Weights of a small mixture-of-experts language model, trained from scratch on English Wikipedia.
Size: 18 layers, width 128, vocabulary 8192.
Experts: 64 experts in each of 18 layers, 2 picks a token, a softmax router, a shared expert of 64 neurons.
Training: a variant of Muon for the experts, 297M tokens, 9073 steps.
Below are experts of layer 4 (counted from 0) of a mixture-of-experts language model. Rows are named router (the router's row for the expert), gate (a neuron's input weights, with its number), up (a neuron's input weights, with its number), down (a neuron's output weights, with its number) and show model dimensions 0-127. Each number is 500 + 40 x the weight over its row's rms, rounded and kept within 0 to 999. Numbers have three digits each.
Before each expert's rows: "mostly gets" lists some tokens that are sent to it at least half of the time; "comes after" lists some tokens at least twice as common just before its tokens as in all text. This comes from a sample of Wikipedia text that the model never trained on. Tokens count by the router's weight.

# expert 50
mostly gets: " used", " use", " due", " could", " order", " However"
comes after: " the", " a", " was", " is", " and", " to"
router:515528516539494404546543474461458486495517539542509403547572529484490493473527470503469490410536579436481485501481516483473459442386446502455431511487518546609501526495502478488503530533506503517491480528439541503533581570460515501492490534440508490481384504528463520526503451471506477469497472495507479522443530523451479464480578490438496451516497528472516495498571528566495556489430
gate0:578552531495513468497532501456478399492509533518490555545582478570551483447510472529544527527442494584439419489466557556513471477443519503526425466466502478560518476467542516503517448444478524549487480539454571512526517408505450440496499528527479460452507593537509530467514430501555436541498470532484442457475526468479484544517473522480543564464495457430524506540518506526484537520518
up0:577553470471452456469484504473477449500492552508520583476574420540499588483479460562522498523472521583408493536457512449569494460470444510567503484508490510524515498492537514492509484462488534530475544436438528525515482437535462474530482534547542489455518595415449517510540437489512501496521542444481460516489516497478540503453552499495492536506500421444522558555455548484523597530493
down0:490497475437520440536463484505439465467514479487513426536489503587494466473502503474591543527483482465600526456451546475440520496514594521494506537513553565475464466495473432483510422476487500543464450496495569450457512607550450515497541489487504557591422469566480497422533512489498493503571456536492529486447512463488499462456480506525533520561475499477544510529538439520524483547502
gate1:511507486532479519450473529531486515512524480534530457510561545514524478495517512482486517576493522515544448539480503579501442457503552553518558597495488569510469510592454459507446447564456560465453539482555401496488541553519478402417536500571511472535459540505553509478509521535432512537486504531569524454547457527508548518446448428518481456464508456492542520502530460489544544480456
up1:472472507551519552503506550559478490524536543522480501472506398543480413549466448579534448486539448509425534452505565474497506477496398464491530443552551394467468506499547515480567536491495536565542483486528582540544493557460523541597481507466545474513509510505453504510515517539533480449498503443400535525497488462495465454523525535476543499547459501532484535500461492460528500551501
down1:457506509508482488450524478503419519568493579440479532580455455464561540476431502563545554453557502481520505505476441513460526501495500463465517524497507464487445562529421473523538484493495429519460515532517449462502519521508541514461536491515471432545542500475459554552455416469475434522516509490506510453563569575523521533431499480467584573503453552425495534512548537508524549488541
gate2:532485497500477478563428413542508470584561503540486492447511526557573531490528508603503521473557497530505490515442476464535493536483484517453543497445494557516542501464523547483485469552514492485528475511502526435453533445469547536445453554497487480551493520623535501547495520446529519509484443488480443446495493521496467427507442457497425473484481505468441523418558577479451518462552
up2:536499465456504496466498523473545487457449485478505509522537420475494521549515541378478500525529550425531583475432512527500540487561510552569438461529507493468500459540500449529480493482481523475455542500487491492463492519530520402504528506564549538530479449506481459502489474550515486501560545518507603565518461461588488501478544575495568545549504421520519465553431434515491471513449
down2:540481509492502590555497440526511520518479466510493453471514482546579457543514469494571474568503419483538414476602558518549430520553529534501458545521506441472484527471531541425492523551427508545445490433451477503469486559463441506510508520570520511490452524455572509534481529490488470579467496461472477453541474514546536513417481467462534475586483526440501514506470519512495506475537
gate3:445555425455558497536517457497507554546533475509473492531566507479459551550551480495467503460516471565506501490402456470495505491459519459521483463457552434544478512507472515534499538541471609444476499484540536524393519455459533448525468535520462506492497490513510504574455551550487539505581432512491524524474471505592561440450454524508492518484482532561437522535576493454539481490456
up3:477593556505544476507498525459466521515477397502507507551547514480468501499559533492520446496611513502461492512512482522475513524401482438502484519495504528532531474526415495488502551522556496508498511552461516496512513483562511487456547484515498448543511461512574455585447509501459521520496487505556500549436475398453562552447525532494529535469605515603471534526451551515519507509445
down3:487523525510481580487435516543538497498521434536516489532497467492564483451503577459486509475515397496465510488528541483481554409467548460521434503499490545539528523534513578538496465513531483498432500435546548522533473501436476520481552554509496523469478605598486575542526488530505501501489489493580540460524443595460523507456407514497511508461529535522505562525536439548485502535499
gate4:507541455490510584470551456577510552436556503533471468521530467502463471515519499504462464446474524558511435529459437505422486501441471554470465540441473549524469450477525465386509552500471464552518469500405541448477484485507438501484491475514500505485571539480448501502489517480500532531537543630535487514434494526509544493500552474543478500549505456524503563524541457494575537500437
up4:494377567580540475484468471498527495490514504486547438447551442603521559471529470553475502518501514535550538497534506454452476506557502485487524522527463549568484564511496493496430524477452476496463483382492476459475442465509463491457501402513481490572492503496556517514485482565497492473479493542500470532490583596546554457479515479534479566505471505457509534483523445514557532473498
down4:493453516466479521473450504467515534494515539457487559540515544495506487473459494501498443529465525464459509461482513573542538498549527472490460515499540487470530554563455504526488434553521516505557605590490431609468479452509462503553549529558460527430484490542530481508536489379521491493477532430468531519564455470524473506435457512547485490445494435535575428489518552482445528512507
gate5:518461413431480441490506492499497483438490473541551441518542511547534435541496597454529462510512453527528509465528510492536424474497479501440526509432498476514496508553459494499476613509509447599523459532473505470429458503583500456435504447508475447451502473581454490429548486446510494487507543484522482463570507487532546488520525546509560434460457493492468537477547498481469573504510
up5:535498405469460487515430511528494491464522523484535432482527480508463436521531584484483501538519465497517444563536514478505470513512521416529552491453525561473499445503511422501536547508530482498601467466413538478450567516520441514443512534475531524494523509514517493386485519440481503402428458481568436514520504521533524472564473532524540438482466482475496504477586515477487513514438
down5:548516538561563447448504486494477552565449482491504458478496455514435452550475505483570458525509451528529434516457544479502534597452523473501431527520503551541572512394500479498432546507493530412459477507490519469464442508491511482509497431507543476475501408470536453503486440446559468452496462483523479492441522526449460539516508457613505502506475502460524524446494476554553473498530
gate6:499608517498537527492466434490403456500570458537472459487427497477548467508500551432503572472476517452456479544537562537562471515503558465541545520485485435529504599530538481505486526491457495511517504477574504541454471470498489508524445488442463480489420490480470589562440467450510508448524531498507504518521442463493503460471543511572439564463528448526471485521514552545499541550482
up6:589574536566531490451417459452445488483561507485484448524412478485510520533459545449440517442469529505443480484546489568520490540530453417533472485526520433544449499584457513400484476492471488509532541460519469489492451431423449521525473529432499483475487550548519508535455486470488433509534559536469526491513525476430468450506521459529493570497457527491485500480486531529461529534493
down6:476554466495480505498483512484501481531510456447454535592520501485513459485554407521508475540507456449379453489504434502499489543494511533487504522373455461522509455466517539546567497535544520524482513486427457481413541546584561416458503482491528475545532526502549526473460509521479519491443474555523473461450489438458504477528523572495554509492502502483497529600472472492487468552547
gate7:499464549547570518422511518531518522523494457557528437485513537508493580404485468479497477466531534510404501541494502431548503506432498533527472467516448505526563556453466468487425534422568472601482574494514557493484533513533406518480548430492472512476514498520492469502478509522460521520475464462511565575500449523458541418519489508462426491471495543554453502453472481486510518516518
up7:492498552482528516391574448503517527554489519505446503483543562422439560404488483416550476475557520542426496519469503445549480484452484520510433495471498487526554542501462521559470519407466522595503537478539529528453475500502470578485497481435505551483564499548464499530537468518486539475490476507489528564490516578481496488477531504463471463484440554492487560412509507502496457512523
down7:452502491487434476530487510532564510458470457426502449534527515503575447537494489540543498512441520436501489451553443559614520538540500468507474459548508483500373533459579456412535475535501489515450460481525497505534481460483465510563458407491510546478525487558520483514491558491590496492472502517435478503469468569517534541516525456520572484479542507469495497530511434519447469505531
gate8:385537536466463510450433441544443483478482491515499511461550500491484508576507482518477537527545493486478539527497431469524529491497462512564488553479535558521550458507496507517450529553501538499542537546448496454446485504476457487561495449472427522552538507461508636488484503505540494512497553416514518419551405421486469518523553460511487483485567498486509511570518571505488456535465
up8:465473554459418526488493484529440539519416466545518444500525483550544535571527508575470523443491506509470528518512487490564583471523446575544435468498526508571515484507495477473462523540563515457566510570462471486425433514530492465487455534539492535537533508563449524524516466480532526510452564464478501412593465452429468492517545450489487483504521537532511524578456501552488478485477
down8:460421510472422599532576429543444483530438506478488545439485523522498543410546507450505550461496480499505470594453430482524450461512546433534503474513450473556452500440524474484469494493555557482453489511409535471553394496465503481516539476552533488541504490509468586545488475535486512502500480509488532482537510523534501414532513461524486499479514500504472484515531511528512561574534
gate9:580520550536433488542543490487490550525541560534477498467544492477549507537476463444455473473520542431411445552507526461530484507446546593524521566466498514509506475464548429414548553513520517528464485423493501464557567517559496476485578486438485464469483440511527490545536492504516593514543528480476444527494534464522524512464448547537534386530465524494547535487515510487500482484489
up9:542528490429495443509470506575532498465565420474569521481531558495476521519455523545509545483464476533506506524377519514413497551481461511563495457527497542484477499542499483459513498441501558452526574518523462457463416483528491474581499485489451504448417520530443514477550485550531507500497497487475497485485527465507520487479518392408488470512513492531430521574481562454481506574479
down9:496461577544466529498546479457458503570483470575450508612546495536497528440533439468556536517531516494492457526545521455552518496518504539510500541459513494499487479504520513483419461561521464530430485425505485569547570529479472517443495498515500498528526430508572493485534563541489457484512496520490561480522427464488425561547546551521418504520545449489488470456481409571478492488540
gate10:442569505497506606469511534520582486386470565528490524536503595507497535452537496558515506453487468524462406475476498525512457476486507473493526470497524530454542487539494495496484572508518512433542496502526483481502559558505558503456461526519503466464511553450561467529484485501519529503509494574423533403499471549463512463536541486439502476520585511479587457536486472478567460442483
up10:450574519468478552521600553458525494523520526514450542531536527606480554529502476518490534488490491402486429461528510445498420480482485459494548474524487520469556475530485493503441500525545544466519440516553457548501575608516529473487494572496485520520490546473508444536540501526461486492584491547485521413499452487508523451513513464471536463448555514492553449523541464548505438442484
down10:567444527534539451482500446456481489551472479537501413467485448455504445468536594526489442486518554496469548534491541454486490491511479537486465508520479517557373455434547473475531440505512510554526504482463500532483533541451505511600435408493544511468448493508477574463542482483507564497472559529501507552469465513462478494508431471481464546489463573525489484545453549534553499551482

# expert 22
mostly gets: " with", " where", " between", " won", " than", " against"
comes after: ",", " was", "s", " to", " and", "ed"
router:542443493466506469484510488495471475447494528480451438504518503424494434507526553445489481537555501510518457570525577540524578568487561527526484448376501513570448528537536468495459556501513522445477427486455437466547588472555513477498443564478512584520497517496410463472523503487563499499487507545586509496460472535504498454531546510499476460499518457524526502480576532486530504473468
gate0:461550502455535501500516499444454568513445509489470477529521479547540407508523529565503535523491492484481497442450401507470519514464511501444560527450536525480523509583533478466457522479535462420470516447527470497541484429571489440476552493447472545552524529451459511561527439471453526492450503476460447490554451548460496529497503411517490435526523490486494525505573497559505397445546
up0:447497503471524497495589543492374541484479474449450459528471486520464433493521573515545512520489522490516507479470417469506513472449483496446515530515527540517558467636517458522449490463499450442499554479504510539506551463508500422503546492465535519525522547415438531558509435516500512540467492415490413474491458544472521474520504498522540448470472492470480472507512496530529393459516
down0:588504517538499536485473426509588468511463502489537538466478551418495536508447418443500459454557509442580509530537509536527467495559495484520483475537535393509491479457441459471531480516460501554460434479511536513510499458437473521565473478497441465480551441501518472465516531535548504481569531503558531516537515422549459491488562544536523507525507473508525498435550557471462574553528
gate1:475459488454508511463456499457517601547518535555539499498526524523458456433534535510479516466536514531491524562481520428527452587472518498493473545446466524496476494514464492571508521510437549522479473481513527546517508497427469444523494532494560494510513441525420522495500495468532596405415594551511403534532454538528486498569515482491556573486479460465527543544543497523452529492457
up1:443491522518448532413548495403463529511506528559565514555480506535487544458554529518468538500533505517455461506501471501486481621435516467485501548515513497517499457485507568488510531474424505498563451441552467521500507457482443463571452479492437462489529501466498529485437516564581473457454526513516503495487567550575464513520537503487493520546450566439535565444517434552447493482528
down1:470489573514521498548476530576533487507525544432477552517508484492574443585463511554485506530512461498523509444498479564490470444492522526468547438481496498534537507603488433437524505523538521503508526502509545476470512533551558528443515533468442579488457535481462441539561498467478451496524365509498466493492496395446495466468475485522439446454564504513499464547488499483549482475562
gate2:494508475540538519483524524461477510448553542494467527456525453520481437548537471529371452515471513458483492462515479513527484419507478575476465467506495459554538495559512465487519468463442489552558540549470597506408431489469502502496511514499524568561489469543535482561504490470486513515571448487583482493433395498524564495480491500506532496461445497447435563470488460453488482454476
up2:546487512536511465462524423568498579532520518495567475472486488466511478493499493488603511545502479527488590476567491484427425476503452440520480592483451493481489480493467396443476513514565524577477520482480432507619494481498509478487491518479558529417505524467513471499442479438442513489474471450529456454461545497482486509463482468497466510526542463504534458465524561509536581492540
down2:513503520535500501529539458559550485418501431523501458516529531455432463470549431540488461519456445554489527568522535527490476441509531547470520550525448505558551529570479487441455444553423443521511459454490478500502499501511510526508510545519502518557493503463469456402504433516490404456543454465458594548545530537502550489514546532536511526500481520529501569485495426519590498525479
gate3:465475479507493545453446525491499458507437472532471595470520538399550518446537485532478556522491478497545458512438514554493539506473535523470471495493489475495478476461506459539446484510466532511535489524478502541502576505498481464515525534516409471536577570498571480419421521419493498538528476502481567512499430511562527524515478584475518492457533557441432487466559545468522519610501
up3:518559528537527496588556457532453533519528547503543427522480454545470503524477492537516495455541545499414495500527458434493524505489463483534540534460502487498560533513561464472568483505515486516516512468602528481455446462495536607551473467490588504495410465536426512547500488526477483556530543490466495482536546462466468437491514424526466449485521421537529504463438515542490554437468
down3:419504461487486514449471543544504509508548468504499488505504529504544490492535487459500503562520471481528493539491507497490492523491494416504569485526471491478489442413428502522486601490500510527505434496490462508517521476496468465528543543523577510552578546455554467399454518532449486557460595481533518484533421551520554478514490505518514477511480600494483505520534601485565606565524
gate4:570460466505540502488512505491500490506546521547560518480507539468503416468543493549463482483555545480530445512500503444407550442557486533477459533497512452559568487467514529547522503544468545501514454588543518437595425470527579459541531500467430412557486451478522475453516572468447581504485516566533505512458483568484511496547495508478568468484536473510513543490527520550488486477497
up4:443506449525521563487495549545544429492559454521456480484528518498485463455506536517453496450485541490517469518568469459462512418515491531496521536466513485552522489558490590493479537576514570493425484547543474433594521504510553456513489479449384488544457528451509485440544572502463548496491547520512481533435474601552483482474524500513501459475489482542528531497536443538496481468573
down4:542533510506523439480444458467564496517484509492521463542456446494480587513500502489511408459485486422525541494454561535513533504476559484481447528476521492507482484435539426522504525465504521540500522427457580575495530492573445515478502478573514493420467521496473543568415455572530516480546422523484504504564563471483493547470469499513538529455460503512447490524507503469583496484404
gate5:508550466506526427371509500501478528524481536455488432579546472492505527537470459501491468568447448460544540512506541469532532474531493573524512515499474503510450566522492449468545461580484516502495525453460529521491554486590549482482508462518498520456526540526531458537402471482535517584482424481530574532451469465499505420549488485521508452443591468504465494463517459476482523543538
up5:506490481542421522603518482465486451527493521522497503451441508531436540479455529447591506512464535495493454535498548526531469549437537445482484536461477516454496550475519516583477523474554468478478500560527465478567446492426423552455453571507450524572514532500502516446488544558451471491507544537497477517548502513475493552509525431423483515443463517450528571514551509491507507408456
down5:468515526525555426561472500528424468488474497551536505411526536486529471520536415509533497532442534528585490539498456465478473436409524482491495437516524515515469509457482486491459512469484456486454438556464474516409465492469535496579531522490518422496520429472526526546479538487486526456518557487509508502480501507485471513513555468511496454514472495398453473390488390512528567511511
gate6:482442502546537496413488495483522443442585495540524410496558458410515516542560434532521544524494488402544421564417442463508521474478479523465464559545486495529464499542502486472492488513453465505523530548468479593557509528484555549552511428513535516446465515493485537423543593448509511496471517531497510480493481542520478496470543521474523465479438484453470512514459548508545494504501
up6:469477514461533466523509459561466523538371505521487531445475509537508452453428515481492518498515483541469556479582570483596489478497505448463538513459529472438532499454512545559459505557568529555501472467487487488404453511531437484497456482449522511520479508540460478534507492499495501552487568506526520586473474545454502516481436505525479520489594507492578432505501506578439437473490
down6:497534509539535495399530445505504503494560442457509507558550553515515550422568510495470505455493496515514515538452413542460534502497504493528523510459519488517455491460471506519518573472483463467531543578503442545503551555445525497492481453456534615464549550467474493538492538411550514468497460502454538526525541433554457489505583485495457451469458495496438538473445494498556561434522
gate7:471583452433477465519433529513488463451555464525410460493516482467593468487512497434476419504543441575495541523560562490582490498529531441522554478515522478532485503493528583491453499526489507429469485484549495467485456467570505453463517465537514510527520574502465470534452533453518446507503472494478546469473514494546464536459521516538596493486535482548490528580537533573456489502552
up7:508450459470492456517496498488494524508531467530498463460547539532566490456437526391496492488517453489594500562469580475499438518532495471508487544477509569463485515523486591501488517521510498367522496528496525471466487439576523504477535497511510509539525533505462510480436587523408557383522442527516502472471519553488465529542431448529504474528477522474468493549503550518437513460527
down7:464526551574495539503519526470542432508461521488531536558521535443491468456494453566511536470469606434532435467503421538459537476524508527412463489472499540532523447498503429566454480492502516541472529540460491478539518606486557491511492545515446501493501544455506526437480442547572474493521578499530461548521520512491572505487543550488411546497490502447455497448459449474540508509512
gate8:477474513442441393502479537477579492458444552476480524562546509438500505467514518512503458486509460439434465505416481484449546448514490508494481417460448529506498576519489545499505475496528546495514465527471557508467478503480471488559531445548581526454454482548486576495492477550509507356450481487504527533509534513454523495489496526508504546485468532472520480407528529559457459578476
up8:518504498487444416528512509492478536527452588569432512502565535469527525521512562428390511508553436455494518507436472522546469501502565534451551453511465544481482492516459528472551477514529548521509502591513493468438511561522506510624517480462519471477474530509495508552487553544526560462541466518505550524513553486509533501463539439473391555466455512548534494531503478520509505554489
down8:475520587467518526501519519494463478442505468489542516500498530497428553455470505512605546497441507508543569539525545486515538564439457480495480506523561500426570540482503559509440519516452495529507478482451467472524515449565450502478520556489559532546517517468466438503528494463484514561493452434482556499540537499475415445521478502521432539479511460592494461431492488589522495410533
gate9:537470507495535470547449530507533565649447539493519507497488477497507568524382465554542518485529457470475523499577526590466512533465491525485519506517496521456485538452512540589582545576481500497485485448537460485509550467494520522570477502520510485466494495507456562449469506523507526448472478528469561474503529413475455491538515583493466492454483475520571525493465513536479463475422
up9:493530542494516471527519504457489465404458495489475510517450501524461422469550502460537472551466545499568460518478470460543508477533574446449496504514525462569484504524520507481481519504554518504457574572485570508493435520517462450434522484468503483581477488451552470552474504487455497522516490514503461590465547617481487508464458421565511571523541514461457474521536474545491571586545
down9:436467463550566448518456447488560537498484500500428507505522523544433515536513459466496474516501495518580454584556430496490459444431412537549510484404518542505505625492471570519559500482507456515481459465505572489575465463469467504558490499581529464532419515518471506495481533511493531458512470509481498513522433525476485495531505471539465432451488549536505444476532495526475482531482
gate10:463527584456519527487488573471482470559517486512443443492470486472453531524557505493432507482501513521484523487502531502545452455505420520488559435482614523484506586494500437487450416517525509508417437474522476482485514532565502495477505522585492533468586519498495532543571427522534509477483442460458521524475496506486517550506501476469435537410550549565470505546455489544470444528481
up10:452465489463530501488563486528457506610472463513571433477510474486489513558553576475466494467527513490527494554502565529540428550466464510489518463527543487501533498530478473467531450514393552517465435551541464526478439518561529568456497525568477471457548436513457485517515425474497512544488543490490470477477486464443541486520498512427440502511461511499430526440568449515466412528467
down10:519499491583540519463479487483577516449492546466505535485512474553513470484433567476519544488508490466430529443564429494490579476539623456496531506480522500506487460502489520521523487475553549427533483498479499487509573454463395438602508534443474527465440580553506518443534530505493526480517487502494441526525576529476464459499472495540551530477467510447528533555482488533501544453538

# expert 20
mostly gets: " released", " held", " served", " played", " began", " built"
comes after: " was", " he", " and", " to", " were", " is"
router:474510572356513488533489441527546479482479568529514567524526534543459507472532505446500493458574567503508520440527499508491522495448531489468479435472500519547502549510511519510436485495554535481502369514499504389499497543507526448520514484514500527595530540500501476599499442456548418542549484482529506550485450557469465491482552477520487487523466440465477520537493478527488535525524
gate1:445511534492477538549439502432501504541471447484530556464520502472538489523582483487460514476467515564440501570492569481431429580528469555536524486501545450551526576520459546427485523532461501491515531517521492472524479492450454495477609565509528428507523476461464539468546469532521538579515506565540472440503438539560442536480527513512516534480413470465540510530497493467506493559530
up1:455544443494427452425414514533504572510502458461518561474518527572495531561486499513523546478507532464502547522558545480523538516484484505454525428534478512433521529484486489385477501464487513515511493503520522493506439468523490524538560494485503481489514525380486502438508495516488487418490452545420491520411573546480525487545503447539559503541527536505572506516538478589556477498554
down1:565492531502542428493570509576542475466476467585549464512496462500558360489441478506458497519443518538460430495487493508509489436497540498571475537526468509504545497586517507525523517546487500496464530446506529539500445508547561530452453541454491564494520507594510478508512495602527483492528500479523481482522536499498522474475583501514428504415432525543433499474548517529490538490524
gate2:531564500492487503561531498492530530482490590448568472495515507427461530531516426525546457472480459579441572499534487461540514506497446525489491483395490515481508480446555511456475470469497466443556448516503557443462492495509497551512495483422513582493504536519533521474507394507457547471474520478508490458507459416504470570472541574420485451413521557512529483488525477519485543467482
up2:532582541435449481512548518461524505500491522426545480455557480430553531543504436483504576526452449495482526517523479503526495554513524463490488576434470517518527527449568504468489473498511461413524456509505479546398465476476517548489518449449528519497429526557515555500490473478507542538437561509450468486502554491462543542497566529515482446467531508403568492447481501555469582526490
down2:474501512522525514405532482500507485500479398538446523458525546595446511472553489458526421471527511478497552511502531490484517464512482487485475506571575511462486512470548476576457510466513515487474539508489477492511489531539521507493565486578504544520493477515541525583475451530436475449485452544465522491501609464540508440537442504543479566494526416553479516490522547560535484565389
gate3:503567509534458528473432490509464470520501521502509584469485545501443430522462506512519462552520490510400457548564491495523471525476529577519520436456472444565435463480448464466525514514500563504469446590514485513484521505470477535565511542454462508457518529432479566473349495505516461477542510535571465533470478465451508501513468537490424486475503494452489480564534459496531463485550
up3:604481474555502516504507426499524511540442487487480512521461462523503548518481518494519536488550561556586493503538463510555440518497515479494520504451545475474473511489503461459407492549571514484490506544473446476568471503462481426534499476529551451415495470531438409460477453562456498585401492448481483471523468530558517518543432501432522512479474518454511520476559547563513506542497
down3:519508454516583508476590523485515525447539554500455498523422537515491579535537468500512499583433463500483554512531510450482509482560477441405491533542498478455505500458478572494500446475528478520536592435519525494507434545512529491499477522427497561556474501511534454496562534512465553513510488553470547536471423478462555543486581513513523529554463536464528539517448407458474509493478
gate4:495467457356482483472492533529470491568521512452541457527516491518532434504444445482451498539552515441507454468502449497508442432525509511520530451530511571516470554474484458476529513498524406429520502431443460491430467448520489533475469550521501548553489477500505499535507439526483501519498404472457547519410509477519559483501438479477459421535504516485564480497471501532525474441431
up4:526530497454507535507480543543469592505556521528532489519504441533519424456520528489451494454492495540550480475559448438526477497532503598544519504542511520500493374496500472498411485519452443397490488449448421519435479531507503492455489480491547571510526514505469467486477431451466500529497419504432509478467449531500542486476427504478521448531477502537464437478560500452495483447553
down4:541438522513508444540537499546500519507547491525496583505479536491480510527465424485499556510586524428522527472507462542422495461537524461484537495515469439484412600461506457560531555566514518526485505522479558532486507469485488440486531463502487486409522495569548494523479469532598546445517532423545538505475528451536487527515501571504586474493509547468551536469478508547501442489435
gate5:399481563436512461533476449477490428469481460492501507458532504503495484476481506425491582465502505514461499449493480540518496480548545527493549471508476445543512444613522491553582534533540491466504399510583507424496497563527517482476456472467449483545523486469420486437550549511452534476493490515484493507495497493506475451449565533528448420562511559501445501517485437474539493495441
up5:544507491448551466569499470539508486494505487577509496553526524510470459414516485480513543547457537481597460559534510557517461519508533469498490519497577508458520488572556554516528533518442525588502460524475561487468513487466507448431527464539573456442459438565476466510471498507531566482496488561508603437457464438551547529497500449542525470527434517538484513463442511480447483503522
down5:502510533592470499433478535499534502494551533516501539540450480482542534534461523536534507504511403486532532510510532469438528449453462524535477562543437488490527438448486542572486536492509406446491539470495513485481517457472426452527482572468480490589510494480519526509508487473471504585510513491507443539525460544530541510537546523516627547460512493539610524529573512515545501447522
gate6:523478479584490496478472535556564461521490485447555529452490481469422477467468473571387519532461546566440528524514447536558489512484479574516480511471519484472549491537523495547517532436506436520579409419493486442467523517536500530487510562556481517485566449496498526542509576527451495526560493503523500519495459511441482447435473544485526600536471489484558449480532462483501514507489
up6:550496497540519504470502560517556483497481476478542561458529462456510565485489475493371476474452499533484554456455532523485436518551481496472491548515512514501573501572519495556506471494450443493546438473481487469464485512528484510493536562559475477515549442508494566529498548554523480555593485538531491491528457536474554476452546510518512604535508517469448417453519372529546494523476
down6:507486464538417457480455435598500528496518570480536486462431453456572493553516510519536531458545519465480492488503489516498518421495490421450499484566500487565442456512454484451530512520438518453543536526484515512531487569524503483463572514483502436445421517450494503485460466600504538492423562510432481452549515500553473497495446500525473470478531518528485439546559447466492512539441
gate7:487552534448484493553442477549500548451565451518460553470534477583454543513446511492468541490507553524445484498529524529486470525500547467534537536502461513522522460448459465505549456430572578507510536497460535585476505482512500456522584447503501474554455455556472601483478464487516460475531394455499547583474474533511448508481573478495522468552580483482497533498448532515512510455494
up7:524446458580518559437516486434566445532505470557514485534483562539532418493481480510601436511422471482522505488496479519460494552481481502497492544465499533467513571542567541543404587526474431481483494506543438461488495443512510453481497530479519543463521535465495408455477585482491468485532549517481456483550561524459522454475464462451516560524446492463508466521536505500481474551500
down7:470557500583531487481470518558513586529598544498488412504507465511457488532502501603515453503527428471503479541510500463524567535455559473528486594504542481519526451492449511465497518418516550547504515462535559518473507486464518495519557475503465518569412430539481551528587458468495460531438507480460470521486551481579519542484473509556436519515532456498521511541510505518554500497530
gate8:534536519468536469448564532492471503480420494521537510524519556551493444479496491479466514472509476483432522503461516438508503524563491537524416543430455439484553471586475452516481532496519500553484523543446555507494460523448462438518557544491535406469551510446550495507589523488518477543489488513513420534486453489441470534432490537499498513493483443493359491487476439530467514538543
up8:566519414496526568533494411527502581506585558506460487511510528435546588487524525516523484511549473515505495577479489586523506500441469484506509507627499478513456548513474566454508460522501508478484533493537470501458546438522462476475477486459510454527549493446501540461445512474457536447506533522465528463495487497435500498545498441516514449468528580505558562511545568454482565470468
down8:551498453479543508415463547548509476463460473501472478552447479494445460487479369482529512517492443464502449448493469494486510488555587520423460541472470557466542497468446429440492515551518471475509520553484415527456504492482563436538471450516506570456461563535403540494543487466478513490496465510480440531481517465518537495521522556514478540575529544494509459466439516483458538525530
gate9:403502461532497556399496376517431541413546506576471469483444511482551561475538537513494466484476464524553426496481503534534478510534555469483481478490542469511499513572501545477496485511507521493466483493576520484477517573531512447513464505500454505540546514493518507524502470584411502464526465439509497579543470508513511465489521490553495545455597494531511475539471437527508429470524
up9:507536428477501547486417506574463478513524517476457490560493486566503529515426483578439472477459507567439450494430481522509430531466432462476474444511499459454460523501494536505465470470469536477528462478537530497488470561467508482467534496571544545526610545448525504558556548519459454468494526494467504545474510471454478527479515552497458533490602545511480541558488518610526471481516
down9:472502536448509490441475519459468441511499513510515558425492536552462459520516512431548451501510607452548505502498507502427474457432377558561555500480502432463553519468503517508596531470481467466513460484462459495535488444466502604500474489527493493480456506532498528479489504482547572509492559541496555481481510487503562487532527529517419478406511515522428536529510474534471564529506
gate10:524533458465509547493467399540587511414452518521506543562483505543541467564550484486492463533520504517432494432508559462441524497505548395527397484484466521549488459529488586492477485450496520552508480538540475481428541480461524537517458509480549475492507517467438499543404469463519517494538525540494503468514473530535451534466493508553485574475461554473487554493484540489498524590520
up10:524555548536412399538501476523430477525510482493422397496534429537477505533525523456497500515461475479485489503485509575511566439481518477490547465410517516475499427503538506543585570467505487429466508474488531498516495483499524503495491445515448492448506538538447553498491527495499591482441583508466521521495540446512577467489554518520474490542490572528580522496516503449489489465566
down10:484488566449529538469562469526477528476462502511453440547519489555493434477433494477438513545521535603530472479501432445437534512461522462547474414546534461543514445487517481541440473514529392518530515533484458465451503532479482441549514459491547495504517564498422437469435503535504507490537525484580538485569462478517461498531591464554498474465515480539486545502486463453517545513467
gate11:450537507476423505528501480495500526477583537522431493506525553498496578478556437532421490482503527471558558552469442466425530472509493448609550463480497503588499536496469486500566469488524513435481474466492530560479496497504554458483486478492510457558538540536533470527501460529475469537459481546391491495442468578477441439434538537514548461513426476500533496465484468471513519489451
up11:465457495443458513559506501499458509467519557537455529424535494420482508503541470529444449538454503526520537488448481445456533412519537476559534510511476546583511470545511523564533473483497508468484485464497532599582536481488518492483470472511504448545544517464456421484563419536538465495516498531444521520452517582389482517456493466493492552485481491494539432451515488528553502450434
down11:466531467443564495532425512483454533489449464498502495528457510547499490466458530456544450489518537517529411504510582578583497548482467471492541475521549504471499532475503459448509494544484500531582478519539495430439489515556493505556553550430470494485446494480508499533479548441447570477459525425548559493543474463622464451556533489475490428475478527509463538469486501520433461521498